python train.py --num_hidden_layers=13 --d_expert=128 --moe_layers=[2, 3, 4, 5, 6, 7, 8, 9, 10, 11, 12] --routed_scale=4.0 --balance_loss=0.000412 --balance_bias=true --init_std_router=0.021 --tie_word_embeddings=false --learning_rate=0.00881 --beta1=0.95 --batch_tokens=[65536, 131072, 196608] --max_seq_len=512 --max_steps=10237
Below are experts of layer 9 (counted from 0) of a mixture-of-experts language model. Rows are named router (the router's row for the expert) and show model dimensions 224-255. Each number is 128 + 32 x the weight over its row's rms, rounded and kept within 0 to 255.
After each expert's rows: a language model's description of what the expert responds to; "comes after" lists some tokens at least twice as common just before its tokens as in all text. This comes from a sample of Wikipedia text that the model never trained on. Tokens count by the router's weight.

# expert 17
router [144 143 101 117  73 118  93 150 156 173 113  87  64 107 171 107  94  91 144 131 133 102 142 121 138  98 122 139 121 107 138 127]
It responds to: Line-initial list dashes, table pipes, numbered items and heading equals signs in filmographies, discographies, award tables and chronologies.
comes after: "\n", " Nominated", " 2012", " 2016", " 2017", " Won"

# expert 16
router [158 188 109 104  53 160 119 131 123  62 169 116 123 116 145 110 144 105 132  76 107  84  85 154 117  97 158  89 130  74 135 134]
It responds to: Single letters and word fragments inside ordinary words, plus plain common nouns like water, walls, love: red-e-signed, glimp-se, knight-hood.
comes after: " \"", " a", "-", " the", " un", " re"

# expert 33
router [109 144 198 154 110 131 103  97  92  57 143 108 128 119 178 109 183 125 154 142 120 188 151 113 152 166  50 113  94 166 105 155]
It responds to: Pipe separators between numbers in sports and election tables, plus country codes and team names in cells, such as ENG, ESP, Brisbane.
comes after: " 1", " 0", " ", " 2", " 3", " 4"

# expert 46
router [161 151  94 192 140 125  88 135 133 165 164 129 168 197  98 109 109 128 128 161 117  87 106 135 113  87 139  97  99 181  92 140]
It responds to: Military ranks and leadership roles in career histories, often after promoted to: lieutenant colonel, captain, Chief, commander, Regiment.
comes after: " the", " a", " and", " (", " his", " The"

# expert 19
router [ 70 110 154 110 114 127  78  74 155 184 162 146 207 149 164 130 102 164 107  95 137 107 102 129 168 107 183 116 172 143  85 134]
It responds to: Articles and possessives starting a noun phrase mid-sentence in biographies, such as a, an, the, his, her, their, plus new, own, numerous.
comes after: "'", " of", " a", " as", " in", " with"

# expert 63
router [137 104 196 136 149 171 153 138 109  53  96 143  97 109 107 103 164 155 177 110 116 127 112 105  77 125 123 156 102 120 109 126]
It responds to: Line-initial dashes in infobox fields such as Founded, Position, Order, plus digits inside chemical formulas and codes.
comes after: "\n", "-", "|", "N", "H", " H"

# expert 14
router [121 103 124 162 126 109 166 112  90 168 135  87 133  63 156 120 134 142 133 212 107 108 152 117 140 131 100 136 169 158 162 180]
It responds to: Pipe separators ending cells in tables of awards, filmographies, results and statistics, plus semicolons in score rows and line breaks in lists.
comes after: " ", ")", " —", "\"", " 0", " Racing"

# expert 57
router [179 114 105 152 180 116 128 107 105 148 101 148 151 135 149 106 113  96  90 164 162 109 101  85 116 182 140 105  94  68 170 123]
It responds to: Month names in dates, often after in or on, plus other time-phrase words such as in, for, after, year.
comes after: " in", " on", " In", "In", " October", " April"

# expert 21
router [156 127 164 133 139 140 210 119 167 174 128  89 161 128 114 119  94 109 119  89 179  79  89 114 104 149 129 101  64  95 129 149]
It responds to: US state names, route codes and place-name pieces after commas or pipes, such as Ohio, MS, United States, Utah.
comes after: ",", " |", " (", ":", "′", "S"

# expert 7
router [111 138  77 120 120 161 172 134 168 139 116  88  90 139 177 134 116 101 140 160 101  69  96 134 164 127 100 121 107  52  90 100]
It responds to: Line-break tokens ending infobox fields, table rows, list items and headings, e.g. after "Population (2016)" or a table row's closing pipe.
comes after: ".", " |", "\n", ")", "==", "==="

# expert 62
router [142 146 152 137 149 167 138  78 115 163  48 136 142 141 133 187 109  93 121 149 120 146 167 118 161 126 126 133 108  75 108 171]
It responds to: Small numbers and digits in coordinates, vote counts and tables, such as 0, 41, 62, and first pieces of surnames like Mc.
comes after: " |", "N", ";", " 1", " John", " James"

# expert 40
router [165  86 161 144 138 104 139 157 170 133  86 118 166 133 100 120 158 135 163 142  69  85 111 144 113  86 108 149  70 194  72 104]
It responds to: Capitalized nouns in names of government, military and political bodies, and sentence-ending periods in place descriptions: Minister, Department, World War, United States.
comes after: " the", " National", " of", " U", " States", " The"

# expert 47
router [116 208  85 114 102 156 153  68 159 151 131 184 136 100 120 169  96 166 135 160  98 155 132 116 162 130 116 148  83  60 130  57]
It responds to: Match scores and counts in sports table cells, e.g. 2–1, 0–0, 3–4, plus columns like Votes, Apps, Yes.
comes after: " |", ";", ":", " 1", " 0;", " 2"

# expert 1
router [189 151  70  80 154 131 155 137  69 120 128  86 126 151 172 161 114  71  80 120 132  97 144 127 135 112  92 108 118 117 190 137]
It responds to: The pipe opening a new table row in election and sports stats tables, plus prepositions like at, during, until, before.
comes after: "\n", " at", " At", " debuted", " season", " place"

# expert 48
router [ 98 111 154  82 120 133  74 136 131  82 172 132 159 168  76 145 138 166 196 120 148  86 173 148 126 191 127 109 189 165 100 163]
It responds to: Names of places and nationalities, such as York, London, California, British, County Fermanagh, plus empty cells in population tables.
comes after: " the", " New", " of", " in", " South", " United"

# expert 27
router [ 94 106 163 158 150 144 105 139 175 176 134 171 157 101 113 117  80 162 104 109  40 173 110  82 138  79 156 144 157 102 151 112]
It responds to: Table header cells and semicolon-separated number or key lists, such as Votes, Player, %, 13;, |---|---|.
comes after: " |", "==", ";", "|", "===", "("

# expert 28
router [161 125 118 117 179 138  96  99 138 169  83 139  89  78 122 122 106 127 116 109 113 140 140 105 112 154 183  95 101  89 160 142]
It responds to: Numbers, dashes and labels in stats and discography tables, plus credit words: Nominated, Goals, Pts, Screenplay by, Canada (Music Canada).
comes after: " |", "|", ";", " medalist", "N", " +"

# expert 0
router [111 162 138  98  99 123 121 105 142 177 168 136 126 145  99 151 134 133 172 111 116 137 132 144 194 149 195 182 149 178 145 148]
It responds to: Words in sports tournaments and awards, such as the, final, Cup, Championship, round, ordinal th, as in "reached the quarterfinals".
comes after: " the", " in", " for", "'", " won", " first"

# expert 51
router [134 152  55 199 139  74 148 122 141 118  78 101 105 142 137  83 142 164 120 199 126 115  50 161 102 108 135 136 117 157 151  93]
It responds to: Line breaks after History headings, sentence-ending periods, and founding verbs such as founded, renamed, launched in company and station histories.
comes after: "\n", " ==", "==", " released", " was", " ==="